config.yaml
num_hidden_layers: 20
hidden_size: 256
n_experts: 32
experts_per_token: 2
d_expert: 48
d_shared_expert: 128
hidden_act: "swiglu"
moe_layers: [1, 2, 3, 4, 5, 6, 7, 8, 9, 10, 11, 12, 13, 14, 15, 16, 17, 18, 19]
router_score: "sigmoid"
normalize_top_k: true
routed_scale: 1.0
balance_loss: 0.000624
balance_bias: true
shared_expert_gate: true
init_std_router: 0.0301
lr_router: 0.00164
num_attention_heads: 4
num_key_value_heads: 4
head_dim: 64
vocab_size: 8192
norm: "rmsnorm"
norm_place: "pre"
norm_eps: 1e-05
positions: "rope"
rope_theta: 10000.0
rope_fraction: 1.0
qk_norm: false
attn_scale: 0.125
tie_word_embeddings: false
parallel_block: false
init: "uniform"
init_std_qkv: 0.0244
init_std_o: 0.00386
init_std_up: 0.0244
init_std_down: 0.00193
init_out_by_depth: true
optimizer: "muon_variant"
learning_rate: 0.00594
lr_mult_down: 0.7
beta1: 0.93
lr_head: 0.00552
max_grad_norm: 2.0
warmup_steps: 200
schedule: "cos"
final_lr_fraction: 0.0
batch_tokens: 32768
max_seq_len: 1024
doc_mask: true
train_tokens: 264300000
max_steps: 8066
dataset: "wikipedia_en"
Below are experts of layer 14 (counted from 0) of a mixture-of-experts language model. Rows are named router (the router's row for the expert), gate (a neuron's input weights, with its number), up (a neuron's input weights, with its number), down (a neuron's output weights, with its number) and show model dimensions 0-255. Each number is 128 + 24 x the weight over its row's rms, rounded and kept within 0 to 255.
Before each expert's rows: "comes after" lists some tokens at least twice as common just before its tokens as in all text; "raises" lists some tokens whose logits its average output raises strongly, later layers aside. This comes from a sample of Wikipedia text that the model never trained on. Tokens count by the router's weight.

# expert 25
comes after: " ", " (", "–", "/", "(", " #"
raises: "9", "0", "8", "st", "1", "2"
router [112 147 132 166 150 125 139 163 126 102 100  84  91 132 135 188 113 132 138 108 171 102 172 136 123 130 120 134 136 171 136 148 158 109 168 114 127 175 181 132 109 134 131 143 112 120  70 140 108  94 111 131 105 133 121 128 137 146 113 111 123 130 101 144 146 150 119 123 134 134 145 124  55 167 183 110 101 142 145 145 142  89 110  62 101 109 133 136 134 113  91 120 130 151 126 113 158 114 151 125 159 120 111  79 115 118 176 176 140 114 128 109 159  97 172 139 114 145  90 120 115 103 157 139 110 147 109 135 109 130 148 124 139 110 115 163 126 116 144 158 133 144 131 159 133 165 158 136 123 123 158 116 148 128 101 124  91 136 132 146 130 121 142 132 139  96  96  81 152 147 135 110 147 125 123 118 138 151 129 141 138  78 102 113 114 152 118 135 128 121 143 108 118 134 124 105 170 120 120 132 107 125 105 160 128 141 156 182 124 100 157 160 127 169 200 123 139 109 136  99 112 134 145 135 101 179 104 115 135 192 117  83 169 129 164 107 113 131 102  95 130 115 157 148  91 146  81 141 131 153 137 133 129 169 112 127]
gate0 [136  81 147 126 132 125 114 102 136  95  90 104 121 161 155 135 123 114 161 119 109  95 136 175 106 144 117 147  73 112 170 194 118 135 115 123  76 138 130 147 124 163 112 149 120 108 112  80 123 112 139 110 130  95 120 142  75 199 136 114 137 102  78 156 161 132 153 102 149 120 105 120 176 115 159 158 142 151 184 121 103 136 116 132 128 144 166 129 138  95  97 137 135 120 123 139 169 115 120 164 158 133 127 159 101 113 168 139  99 107  82 179 119  97 103 161 137 125 116 129 116 148 130 128 172 106 159 120 131 109 122 136 117 144 175 137 124 125 121 116 136 180 114 151 137 141 115 144 158 137 150 149 116 147 117 106 111 136 159 133 131 114 128 116 109 115 125 130  98 170 126 104 104 141  99 111 149 117 105 112 149  75 118 154 119 131 129 147 168 123 164 124 160 129 130 136 119 130 116 113 125 127 178 111 125 112 174 132 118  66 157 148 149 103 150 116 153 123 169 123 124 131  91  99 169 115 147 151 109 136 118  94 109 127 171 112 131 119 131 134  88  93 118 137  95 155 101 128 168 170 135 119 168 140 118 123]
up0 [144 168 154  96 174 120 150 132 133 158 135 140 123 117  90 140 168 121 160 102 116 151 102 156 119 149 142 126 144 137 133 148 142 117 118 129 152 100 167 129 211 112 121 103 162 141 149  89  86 149 118 105 141  94 113 113 144 147 170 171 109 124 167 109 159 135 107 132 105 114 118  95 142  99 153  95 121 165  79 141 128 113 135  82 117 122 122 115  94  91 143 132 166 126  95  76 134 107 123 131 168 148 135 105 107 155 112 114 132 157 100 173 130 163 143 155 124 123 160 122 116 127 144 131 156 138 129 155 150 138 152  99 115 122 122 123 142 129 115 138 161 132 127  85 142 133 118 137 118 142 138 169 149 130 128 172 162 110 148 117 116 170 135 125 135 150 135 147 119 168 107 111 111 128 141  99 174 117 149 101 103 133 117 143 162 104  98 137 131 109 131 157 154 111 111 119 104 120 150 131 111 104 118 162 127 127 151 169  96 117 156 178 136 120 131 129 182  96 118 164 133 156  83 123 138 128  83 132 117 150 102 117  94  84  72 147 126 134 106 123 145 136 106 117 113 163 170 103 183 165  98  95  88 112 113 112]
down0 [159 114 138  97 136 148 168 107 138 127 148 147 179  99 133 107 172 127 105 128 116 111 118 121 126 141 134 124 109 142 122 148 147 122 154 152 123 108 135 177 153 135 111 149 126 158  96 161 117 101 121 122 133 100 167 110 105 142 152 136 117 136 118 128 136 102 171  84 126 119 162 140 117 142 153 124 139 137 114 118  67 138 118 151 131 109 153  97 125 141 140 151  97 100 179 111 136 164 110 108 168 117 126 112 110 125 166 115 135 104 120 153 114 163 104 127 117 147  96 125 140 142 132 183 120 159 117 118  78 140 149 152  94 168  99 128 132 146 109  95 168 125 155 167  95 141 139 162 126 136 172 164 172 141 128  95 148 151 123 189 142 158  77 105 176 175 150 100 120 129 137 145  86  87 142 126 148 126 130  90 141 151 166 121 120 162 155 142 118 112 103  98 133 158 171 101 151 122 131 145 128 113 106 111  77 122 143 129 126 109 102 148 172 106  89 108 106 137 142 160 126 124  87  98 109 144 118 175 105 145 179  87 139  91 126 152 150 139 152 103 134 104 126 156 119 126 136 163 101 126 119 146 163 140 138 146]

# expert 21
comes after: "1", " ", "2", "3", "–", "4"
raises: ",", "0", "-", ".", "th", "–"
router [117 169 142 151 154 145 116 134 151 127 119 101 136 116 183 137 139 156 134 116 128  97 158 158 119 157 123 144 138 133 147  93 161 112 167 126 134  99 156 117 160 142 144 124 113 115  87 155 136 144 116 139 140 135 166 112 121 108  91 123 179 139 150 107 171 154 108 121 142 144 153 129 134 126 134 137 119 136 169 150 132  85 136 122 121 138 157 100 141 122 115  96 131 161 138 181 169 160 184 133 136 107 104 126 172 107 126 137 182 161 127 134 117 150 122 154 139 126 111 125 113 108 126  92 137 125 108 171  96 108 141 145 147 120  83 125 116 121 156 140 123 129 122 141 133 123 154 107 123  62 128 108 161 109 128 132  79 145 109 108 134 130 102 103 136 137 121  73 161 102 145 167 152 118 121 116 136 176 138 136 135  99  88 131 160 121  99 148 167 104 161 192 110 155 120  89 143 144 109 161  99 142 111 149 103 139 120 154  87 100 131 110 119 190 116 143 111 137 135 148 117  97 113 135 114 166 113 130  74 118 131 102 183 116 126  83  85 100 106 113 105 134 146 181 153 113 130 151  86 143 133 120 139 169 124 136]
gate0 [167 138 159 160 141 112 112  83 168 165 109 151 119 108 158 126 131 149  99 110  89 147 101 154 150 116  96  78 114 150 151 118 128 164  86 113 154 126 147 147 106 165 142 103 142  92 112 111 139 127  88 146 163 120 137 153 123 167 133 146 121 118 139  97 150 129 157 130 121 128 104 155  78 139 149 141 164 127 144 146 104 139 115 116 130 150 124 117 154 146 124 117 149 100 154 132 149 156 112 162 143 113 182 120 155 176 112  88 137  96 116  62 129 144 145 153  97 177  99  92 110 117 116 152 155 118 137 100 177 118 127 159 172 141 120 165 174 185 128 146 125  95 119 135 155 145  66 156 133 168 121  69 115 125 120 133 126 134 142 149 112 140 107 127 160  89 156 132 100 158 123 166 135 106 116 116 145 134 149 109 139 171 136 129 161 111 107 140 149 122 116 127 192 120 107 133 144 121 105 136 165 150 132 176 134 112 135 128 114 132 129 152 128 114 137 165 103 137 113 110 105 110 142 144 144 157 109 164 130 130  99 142 130 172 159 111 138 128 108 109 133 116 162 145 114 106 139 135 136  94 175 159 108 125 142 112]
up0 [100 166 117 114 158 130 153 111 128  96 155 150 108 128 155 148 180 157 132 126 136 151 101  96 119 182 139 123 146 108 122 111  91 186 103 101 137 140 157 145 132 158 103 133 139 115 141 137 139 120 132 127  81 133 143 120 107 101 119 114 140 135 120 155 114 142 111 113 101 158 153 104 101 107 117 115 160 142 160 139 136 137 140 127 127 134 167 115 154  96  97 119 110 138 183 156 128 104 142 138 118  87 151 128 135 122 155 155 161 102 101 133 122 127 138  95 169 126 123 141 175 123 145 155 115 154 108 118 134 120 144 117 119 132 140 108 112 103 109 137 133 121 162 163 141 102 126 168 145 164 110 155 162 155 129 141 148 179 151 102 124 140  97 126  90 128 134 155 182 123  99 109 143 120 159 110 154  98 108 129 122 183 118 129 153 163 131 142 182 165 121 134  80 111 125 145  77 139 118 147 150 109 130 113 102 122 116  97  85 141 172 148 132 128 106  53 140 124 123 115 174 145 156 133 165 121 124 145 128 146 161 128 125 118 165 113 165  91 131 101 159 167  82 132 129 135 147  85 115  43 123 142 116 106 121 133]
down0 [ 98 119 136 153 104 131 146 116 134 123 128 149 170 113 147 113 123 155 132 120 128 134 110  48 106 129 112 121 177 200 121 139 115  76  56 117 117 123 113 105 122 131 149 137 114 108  92 158 130 143 149 133 155 163  81 106 101 139 151 103 166 100 129 144 120 133 156 153 103  93 141 150 125 139 119 120 122 124 138 163 126 113 129 147 162 129 146 143 168 122 143 133 127  79 107 124 128 152 101  91 193 125 156 112 102 108 120 122 125 162  90 103  90 155 125 112 104  88 103 130 129 134 134  86 136 110  95 121 125 115 113 132 156 110 161 103 135 150  67 134  98 114 158 140 150 169 142 129 130 160 131 112 136 151 109 137 125 148  98 108 148 127 162 142 126 115 115 149 146 143 146 102 157 135 130 136 122 163 118 106  87 154 162 169 161 134 165 156 111 130 156 134  97 115 158 160 123 104 154 135 147 126  90  97 136  96 118 150 130 127 125 131 172 103 143 128  66 113 169 159 132 159  93 143 143  98  77 144 127 157 150 144 115 142  95 126  99 139 106  89 133  92 146 145 106 115 108 126 128  94 120 153 155 148 108 128]

# expert 7
comes after: " ", " |", "1", "3", "4", "5"
raises: ".", ",", "al"
router [100 139 109 169 150 144 163 175 142  67 133 140 139 135 162 103 105 145 135 123 143 123 163 131  72 100 119 169 141 131 154 152 135 111 148 129 129 127 121 110 137 124 109 132  96 127 131 183 113 127 102 137 123 133 108 165 125 138 132 114 181 111 137 123 102 118 101  68 143  85 123  87 107 144 117 134  87 157 134 133 101 113  99 100 113 138 133 124 130 151 121  79 158 134 145 144 119 131 152 159 139 137 114 103 132  81 173  98 138 107 146 121 146 140 132 119 140  83 108 149 132 119 110 122 131 104 120 151  62 129 140 150 120 154 122 148  99 114 154 140 126 109  86 109 154  98 181 139 109 101 124 141 109 100 112 166  99 132 186  92 102 155 122 126 137 135  77  63 113  98 162 120 104 113 140  99 122 121 113 122 153 134 131 125 136 116 127 156 167 114 123 146  91 107 115 166 164 123 124 168 130 120 139 140  93 155 156 159 130  80 118 139 166 151 172 165 125 144 150 124 146  97 114 141  89 168 130 139 104 103 137 115 108 124 116 105  99 142 127  99 112 125 113 164 145 161 109 138 113 154 161 124 105 169  98 155]
gate0 [143 168 129 135 110 132 120 130 145 130 117 122 128 127  90 112 131 166 105  70 151 161  96 112 126  85 120 111 160 137 134  94 136 125 173 110 153 113 116 153 141 119 112 118 112 162 158 122 107  76  81 166 157 111 122  99 138 119 110  95 151 127 135 133 116 114 159 119  85 112 108 139 144 162 125 153  99 149 146 113  70 142 129 139 100  83 163 158 167 185 135  94 106 130 128 117 158 135 126 147  95 104 153  93 131 135 129 119 144 135  84 117 158 136 132 156  92 121 143 128 128 116 118 136 160 110 102 140 131 163 156 122  85 111 126 152 134 164 112 161 124  92 166 131  92 122 151 116 121 117 138 174 120 149 105 142 134 110 147  98 116 128 163 146 131  78 105 148 133 174 125 119 100 121 141 183  95 157 133 169  98 116 129 127 144  95 135 149 160 167 133 125 108 123 126 163 184 135 112  97  96 118 121 124  81 112 139 104 105 127 144 138 124 129  67 147 112 103 115  82 153 110 133 147 114 124 163 156 132  88 121 158 132 105 109 115 107 154 135 117 107 134 107 120 128 180 154 122 149 116 148  96 138 120 140 198]
up0 [ 90 118 134 166 139 137 110 135 141 184 147 168 117 173 111 153 113 157 175  87 136 148 110 142 135  99 162 162 134 143 124 116  73 136 136 100 121 150 105 143  97  93 150 121 108  84 115 134 125 130 147 145 129  88  97 160  98 129 138 131  80 103  93 144  65 114 108 153 109 144 149 142 169  88 101 130 130 114  93  98 175 120 116  91 139 165 142 150 112 131 123 147 109 135 140 112  93 157 133 151 137 118 144 126 102 165 113 123 112 132 125 136 126 112 123 135 155 135  95 118 126 111 151 119 153 138 150 131 135 139 163 126  99 155 130 141 116  70 123 110  81 117  97 117 125 136 137 155 114 112 168 138 155 105 159 139 110 150  95 160 124 150 151 100 132 133  89 129 122 103  98  73 105 107 120 124 110 132 173 125 160 150 156 111 160 105 153 136 147 125 120 142 136 180  97 100  90 103 100 122 137 155 127 113 118 128  87 144  81 150 144 130 102 143 107 111 177 134 145 117 116  94 148 181 113 138 127  86 143 101 150 114  98 109 152 184 125 143 111 165 146 137 142 111 142 133 108 122 152 178 149 106 160 124 108 137]
down0 [127 161 140 107 157 103 108  87 111 149 122  94 125  86 128  86 115 122  92 121 118 121  87 127 160 154 110 162 143 148  86 118 105 128 108 120 124 144 130  81 119 173  93 166  82 109 112 158 138 119 137 116 133 128 141 125 145 124  87 131 105 114 158 142 141 149 107  89 130 115 151 116 147 102 105 121 147 135 122  92 139 146 136 148 146 123  85 109 163 101 137 146 123  90 151 165 135 127 112 106 119 151 141 166 126 127 121 127 138 146 124  99 112 103 146 129 119 100 112 176 109 123 127 187 138 140 173 133 121  84 138 151 115 116 128 150 118 106 116 111 171 178 120 162 130  80 161 150 119 139 127 163 137 131 113 113 129 106 105 130 135 125 163 119 147 131 172 134 121 134  87 138 138 152 109 122 109 155 111 119 105 113 149 107 155  83 129 132 102  95 144 196 106 146 130 120  95 112 158 114 106  78 127 152 114 121 129 134 159 156  81 149 130 125 129 129 120 131 128 138 113 112 174 144 136 135 119 197 104 130 124 133 106  63 141 135 125 117  84 127 138  81 118 146 205  93 142 105 140 124 133 118 101 103 110  63]